{"num_hidden_layers": 11, "moe_layers": [0, 1, 2, 3, 4, 5, 6, 7, 8, 9, 10], "vocab_size": 8192, "norm_eps": 1e-06, "train_tokens": 299900000}
Below are experts of layer 8 (counted from 0) of a mixture-of-experts language model. Rows are named router (the router's row for the expert), gate (a neuron's input weights, with its number), up (a neuron's input weights, with its number) and show model dimensions 0-127. Each number is 500 + 50 x the weight over its row's rms, rounded and kept within 0 to 999. Numbers have three digits each.
After each expert's rows: "gets" lists some tokens that make up at least twice as much of what it gets as of all text; "comes after" lists some tokens at least twice as common just before its tokens as in all text. This comes from a sample of Wikipedia text that the model never trained on. Tokens count by the router's weight.

# expert 1
router:564513514558540441429506499500516555431450494569508530590426477459519456538455495508435546425434470475452492443557536496538530530451504615390536497475522480439469565439472536463514602451517465543647534560481527488492486498489491538536527489495467525504556504443448441508410429430436469545539563429498493408534472421551542559527465462535590482356475548449565502481550480438522506558517
gate0:517491493502395518427438497519502500526418535648435495410448517542591574504457601499497402501531453556513501526498484525433469467460377459504617505458502511482565489544523458508500467498371402495453498478491555545478482420573426470492508518383540636407546484404497502541515552448557522581490459500536504518520542492490482568565442562490496527495473499481575503503409514457428455522578
up0:534462554514440500505507506399559460538360485498509434350500498509521482584426558618488509478488369514480499523500389463419472499517563429504502534506382470500491500501543374481509459575518626466559566469537502517498501526508495529463498588549553499487393487522462582500497608491491573491476459526557518500496518550465501507457502502503462528547482497521500550500504473499518415499507
gate1:531484434496496547465380476499507482493501478452457591502550415503538504563485436501496461478484483434568472509462496510490595572517492400534531510535569483407464486502511496499464444591414524477481444550540483491371529427457480453490461489388435536467509487533631373488419524618473597461507492494610542519517477498498481474509497500460500367494502511490447530487386502537502581562486
up1:497467499532556528569500527550500494506528482515471584393482450499528513604530493608455383479683474522534571506491473501531504373629500525533420549478521527425504534578495524638364545452512531475441475495399486488493598453501520488522334487465495504495445501512519525479566480462496412472501490479502408497514483484416616433445506526499473431493465533508585501490393517585530468552494
gets: "|", " |", ":", " the", "-", "==="
comes after: " |\n", "\n", ".\n\n", " |\n\n", ")\n", " of"

# expert 11
router:512508540498505458469539609418560520478453547465604532434490478471471404566536539466443574542478495598544377483541480465535547521430433527405502479556535448488472568556443527520447453480471463479464505488441524567370604486462487562522489528578539481487547423517499430480476484424476604494462540482524514475535480488539543488509466494512538514489482506508542483458531431460551496447579
gate0:446508491503479533484321551493556438388496508511500528481415502498532498498484576525498350510543512536516489563519513536503533550514438537489577494499526520515511463498542503571499512382432514530541493479488459506414518464487648416508491531538547494483444469485542484504443506512496499480479576481519452491511501500459495601483493500474504483500501460498517499415465421499497530565580
up0:600500546420486533497550499401496485564504523500487503507498511445480523585502489525564506501502490659609418487497495501562457485439491502509516475410570509535459511619499449510451515513504513583516520415481488570638479486534491498466507501426376675461420551498500500419502511472495470518401490476599438506453476415642487416504484490505498497512428516518518544502472424430481519557489
gate1:478389470511500521586511558500519508376541530446509504495504516482407492519512511480486469490505540524502657485498511502543421428439505488488510499414529435654471560465593558479393495518485379522428499501482501385383502500365421513485488539558434501523504525595541498493527535574500544484553498536555503499501451467613417530450538563533494480499562422547508608484491516474687483502500
up1:479609490503500420523487400487543394493501485504412504521556500520448519549500479462547473519589501487384594488493548496489465531449565501419502481433497497500509448494527522529533512498414491505603495523491577457520589520360510495397525509488521407507511502388422539510525524518481431573506493496564511512476477452501515426513558421398667543474498500501508557497524505483523438493467
gets: " to", " not", " be", " have", " had", "ly"
comes after: " to", " and", " not", " can", " would", " had"

# expert 36
router:611482547469516446511603564406564566404485502566512502463467478368515498458422528447433462468514451615524406480481469411536569449511498588477561501472550452511478556497530560400388475430476497481522563603501602583430534572441538538499440558499473549495571564436450519489443373457453584462542578470442550470536503483471541484485455408559488496478491520424518593538575471506523450464564
gate0:493518471492479503491485489511473488400436497612541430425522501518487528645520496482517536375494511498584504544512494428452490534509399501583550541572309500474502466497514506546493446512538543500528601509505431575473528501473479494499473501503521386497605500520496499446498435492553391476350364456451544459494502483498581505554548483513486448480511510510531511494549503544397504502519
up0:464513508465485439542527483571499515512446545514558462474499495560481488322482578509491505475503461579420489515454533506623495441551550519467509415464468468479528516531500582517526400475403497421501490558345589478539444557361516491500425477484501466646510489502504514504455499312467501448302439496562501540466461492479495509513500597496476507502482493493500509488499479418536376472471
gate1:578517449536531570466481501501534498445431501449505597460577462596454488503505486558532579500465339551479464501488497499418493444535599494402682473501492514529627540539549517497500496466464603496481446425494469588478520499446574485449472490496533541422510520510466524448504624562499503513514489500495497496483494532501426407430545471581516372464501325523431520525510468479500566389501
up1:619497496376520530482484482486503556522507519671417369475623492514519495506520660508501520532664497505402623500440492550487497506522475537420541549497485498502496498497504507448443565496500613493510503501500532488500530383519592530475497505551585537504373465432446493452508398491398489519494428496497583490468408505463542497555492505478486465559479519492512476520526528446477459527501
gets: " (", " \"", "S", " N", "B", " D"
comes after: ".", ".\n\n", " (", ",", " \"", "==\n"

# expert 38
router:539616642578517433481559434479497560467455555585473511533419438505541508481476457485496581411396524537472434453553524476477540431429421595477525599568591466442469567513579481451448585500499466580550495551402534541437516513489462537530469486523461528506538499457428464449441459446408491571450520502526464434570504497508558546526447419507546492452452507394503526459513467520554526464486
gate0:439554501463555504467498533511503511529505522501504540504534447500485471495518548525447530514490506512500472512566617501469500505358370448566455343497537424483459467638515507439530576514516522499472488497454493499476469493399620508511469519578502468500517483395424444492543517581516560566525507546499481383513500522500383478552506509498487499512503501499497482386496445499501497497409
up0:502548486493375484497495637474498500494489452476466523531488523503546538503497541507495546496422500526523525495522562353554464653453504474492478634503500540394560470552533497550522551493486449576527509454511515523475517499504537661462476510499494424421500518455565492566482507487496485494440505464434501489544482513524504501522503530585497466546499427495493501537509499428525625503496
gate1:500499488459499604537518514475563455553507471434610519462504443499477527576506523443502493419515475539459497504515460487485500462600514561531517500506550504452481506617598551490501457502425495493434431489508568488425510423544582492499391459503439472495390664532578511450487502489483495456509464499498502499525494453504470517493548515566521541533532490518532556465475461582403505532454
up1:513498501504537446499534560502516505525501469498494457598505495527527494499492426501581499332487522492498565517497485538457543499469625492503584494415519509501501518600533431486483505459500493454559472431435499492526487496523470557516486508589397496501404552530376463461445501504541496464559563493499500447500408496512505559506543481496506500499508492515500649501572481501510528448497
gets: " the", " a", " The", "'s", "The", " his"
comes after: " in", " of", " at", " to", " on", " with"

# expert 13
router:614524579549512472445595529356572541507522543544488547539468503453519494482529469481486425443414480537577483431479452419585524430489511552464502590560559413451572486471569561486422538462465520498501548521513584555510485548478545576496494527507473535473615525439454494415409422447471522563555521492507544439619462448461519603504486446551527499448448498479454512476536468540593561492472
gate0:472511446488494377425504398524460644509494505502557447348596467511515480465523501518513442472506529463506475411515466515466584478531506496668539354392503554494358489498459491505605481528495512499486500473499508515545662473508494448499539499516503501512545513503410428526495456528528494390498498512555466488457568449516575501475500482452501493524517564494592528506481514562472500497498
up0:500503467493521556522481501589489544426443492422507518480528503484466527501505496488489517499576488513412497521566504498526465508482473505511503461500436455484463464459475509409525458405373464392667505497502495498528407489510471493589607495422536500503591547452512499506577505481484487511439457722463503450489560502496536467482489506495503509497558499412440526514501438560530518505538
gate1:526492500496495517532468491476470508466498609507489501349490549611529505500499455467442516496501506493546504567497491511492523522508438487518495503494524419493495413494569468505550584469492649445561493481433497513507508612498633565489498463495490480509471468451437533462502479603512494362520401594701512506499568454569452449534621432477490487509538505484520535607495405419507562525521
up1:622503516484419627520503496482552427531502572489609524484480457617386511657492503491503418439455477518509474493562537507435452552422512529498501394524498541438498477405510487596479371538538537487443583505586491580481574527499499514474507563465501622531497500524497355472548544532507491582480491515447493519419506464495505465499511487500488474514501482473514477507495468429534513499498
gets: "19", "20", " ", "18", "17", "10"
comes after: " ", "19", " (", "–", "20", "18"

# expert 30
router:598579510527550360481588499527536562502460509481496530628450488435478513495431504429488523442478434575459494418528563548634448534477474581393453461457518540476475525502470540453450495412536507542488508599463507548505511608461416529495398535497565510507520531481468527485469406503468481515554630497504516449534513437461626502512473455552541475470445491507437476417565477552525496493537
gate0:465431497463497486536580456524498498504469512479475388499530562466460561470500474500543430470410448453567508476554412485483541516503406600499460439499498498475512419592499479479474447577497560326506574408518581591467517513448516402532499504456509487317490561547603508472501444500507521414471502505439558365515476575484491546537496451550491488515506506497513499543525479523494543547511
up0:566490494535485355485533519506614398542495449490504512510510462577512492494595504501523504543499518499495444461527506545498508509474570503487484513574504431435501499516536498489519496572515450483502417472535500498399443488512499500466499464374564526543510522506504508491575516483518531516504502493503504548507303391559506477502491509514502630468392502554533494499481480458549624405502
gate1:509518507477522454450473528411496415506511434403545406522499461377488493536492501588543523577503494503474522673529375466515466476500506427493531537506500492515501393504370502559493511528592519424523510493501521494404495445497403502503502483524507491387503501617498525523499506535538615502500538494612476380661571535502428497481517510518418449465509501476562508502534461540507560422557
up1:550445486461501327496497516528521502446393582499527588559543452483488512506557458559516414499499510508466518494502448455459498479505449509409486540389443557475509497570390595514505490646475490501493459501501513492518472458494484500476466513500500500455482587550505499467480504446487502482490516514461524498657486421599505628490419592517518588564500528413486443488491573505543499498492
gets: " |", "-", "|", ";", ".", " —"
comes after: "\n", ")\n", " |\n", "0", ")", ";\n"

# expert 26
router:528521530529501439443570498403524512495510510519477460608466524455489498437500494505533486400445461485482472416478514469538487427411542638507526480507550435478508540524430649487432493454528481615509513671565546527525464556523471557506517499485471506554532524509439505507361449490391514492497531463527511515576463463488563468522492421494553479440522475491471485481575434514555619495509
gate0:361510479355506500507486478485496497494521506586552488599496486491548477515451519484406544434522502473495437442463476495501449549446494480523533482495530487602442500483503501573519581433391573513502515420499512495453390493573547511481352540436513503560579535512497456494478509458458478497505596498568495489475521461474422506486510696479509465510550498480499395558587450570524502496550
up0:538501516548519443504492535527490478503495498443570378382479502374563331578530454544412535442653493526501535446575482436505485383505534498459467495429526492477496497529493497495486529501483477509498518500370495527433452520326537465507573497545445499494493501486453613481535452435491517559501496554440451471511511708534565488514506540512528488492484590522503497497498453491500486500482
gate1:429563545594568461497504394423413495478564480597540542493508510498513524449475564501563526555488503525523495423452498574532503509589526446422511548499487553525506500405504508467466504415533507503407476422445497537540485603630463599498557440500516514511513512498505505584537523528487492501490538480575500601506554497347501528533437517476493499521514505471458502501520545493392461512386
up1:513492478401366450463524474459398337499512475500482502503405468470520552519497487439517485502541500497520470450470491514484514522419337481556511527488460488644487484541491504481568652506505379452497526485548519485534494485483604535456515551499511405490462504439519472465520481514502498500560557503499509481528404517690509513538477500514522494503513418579485442500521495500580538527512
gets: " ", "–", "20", "2", "3", "1"
comes after: " |", " ", "|", "20", ";", "19"

# expert 9
router:538523539502544367545535501502537562495467536513521537572416500460505504431471508530512502355433469463444417381560518452519558475501484518441456495504608528504455528467550530486421590405568489577515548691439498526491498562543447576523556493536516558551497518505502562507426413435459554510517532502513534441602429405497512494539492489508468481459486495444528533430517435451525540562496
gate0:499528534504503511522438501500495534513461542495468504437492433575566422487426497619486565498533508477360501464528501494377479524508517511499520593422517473497486501631523599465492491503518499504508485495479459546487491479503487463492531510472584500467480497415460556463550483434472528439456456490492498462418515432500444637515493491519373482499417540549493505502502695470478512502493
up0:539468505499497499500486505592538556522502505499526430496515503447500561461496589483499498504501507414458500461496501458505511512623505497406503636535452482493525628500492500500525681438508541532501469487493435304491501426444645503504496501456553516529471500554420500628501533326542428563509561488664417450500468527495512485545475509500504511532497537497523555488506467462490466397401
gate1:527513486616505485519575503512446653489476589512514529592492512576510434408500498534526520496462522427484479466430512493503478489463545357499492481512562517612449498463451533425470488486511493446411492455434441428573459493415389438495506526535541510478624500560479509502493485512509511539503463549494497478495489500478484492503526515518500506491487470482498497478539563472495503497425
up1:498504530493539483538435454496437503607498507484533499490555496584567471393485493408580446514356521417477433501622498585484526555499523536489532529459412500485501471603504508556430495486496493494588524462453508502497496520499488642511632500505415560507606451496550529502501416497427463532516493499510486501460493496464516530632480495474538495505482477508501496442471504516496498466564
gets: " ", " |", " |\n", "–", "0", "."
comes after: " |", " ", ";", "1", "0", " ·"

# expert 12
router:539578528493495494492561557481532542508541468519530478510426510423493479459598471485438444408416453534523484472486517437536470488436520519457427481497569496562502525431471573458493537441496454519531476589503560488500463536470519519515531489416478554487524524468456529482460406465425515588557545518508547471549457465455576567491533444548527506447487517504545490503481471554593587471465
gate0:374529500619452527425513501502507483500459665488502512476513481513493494536493482564475496541470537498492509485595474468422506486492536442513492532510532626550507456492530436401495520515471640517633442493513551522552509476487511534381517497532483579465502488533470501496511486510500527443477513501438456479498614572523441495470497539417611516517428381298617540405502526529483517556471
up0:502484457538553500498660488424488474612507622505505538512416516497481456604521526428446401468505471500499499616507439503435543450499365505551569491439488546521480497509490544502392521534495519433499500515654494446430493496511458469497504501501514551441609493484561503475471445509470406503498485593536486496489487491483524522446452469514574499489452441527434477429487502462442518451417
gate1:480509542346470434607489488505482583506488516471558509477493508492516615474522517542432384452529434523534500455512527539493503433497551381445540590625500496511480555485522506493503472452573546505491380515515425528499529483415549510497623501496440482467500502478485398519475432500621535541495454495557404488418523491508544498486479500432508491513515467529500553401437505504488542506508
up1:503490541497485523500416483496435446499513588500503516434515470500433489483503499555529557498558503520501506509504478440416501376498685519498486489625511556508555494459610435524533479497490439491485511496466495513488565501580555473512484489520449606421453533493516494599500609421494516500498475485498510498500499474501511458514486504533545403513533502494595404553508481498616502496503
gets: "1", "2", "3", "0", "4", "5"
comes after: " ", "19", "20", "–", "18", " United"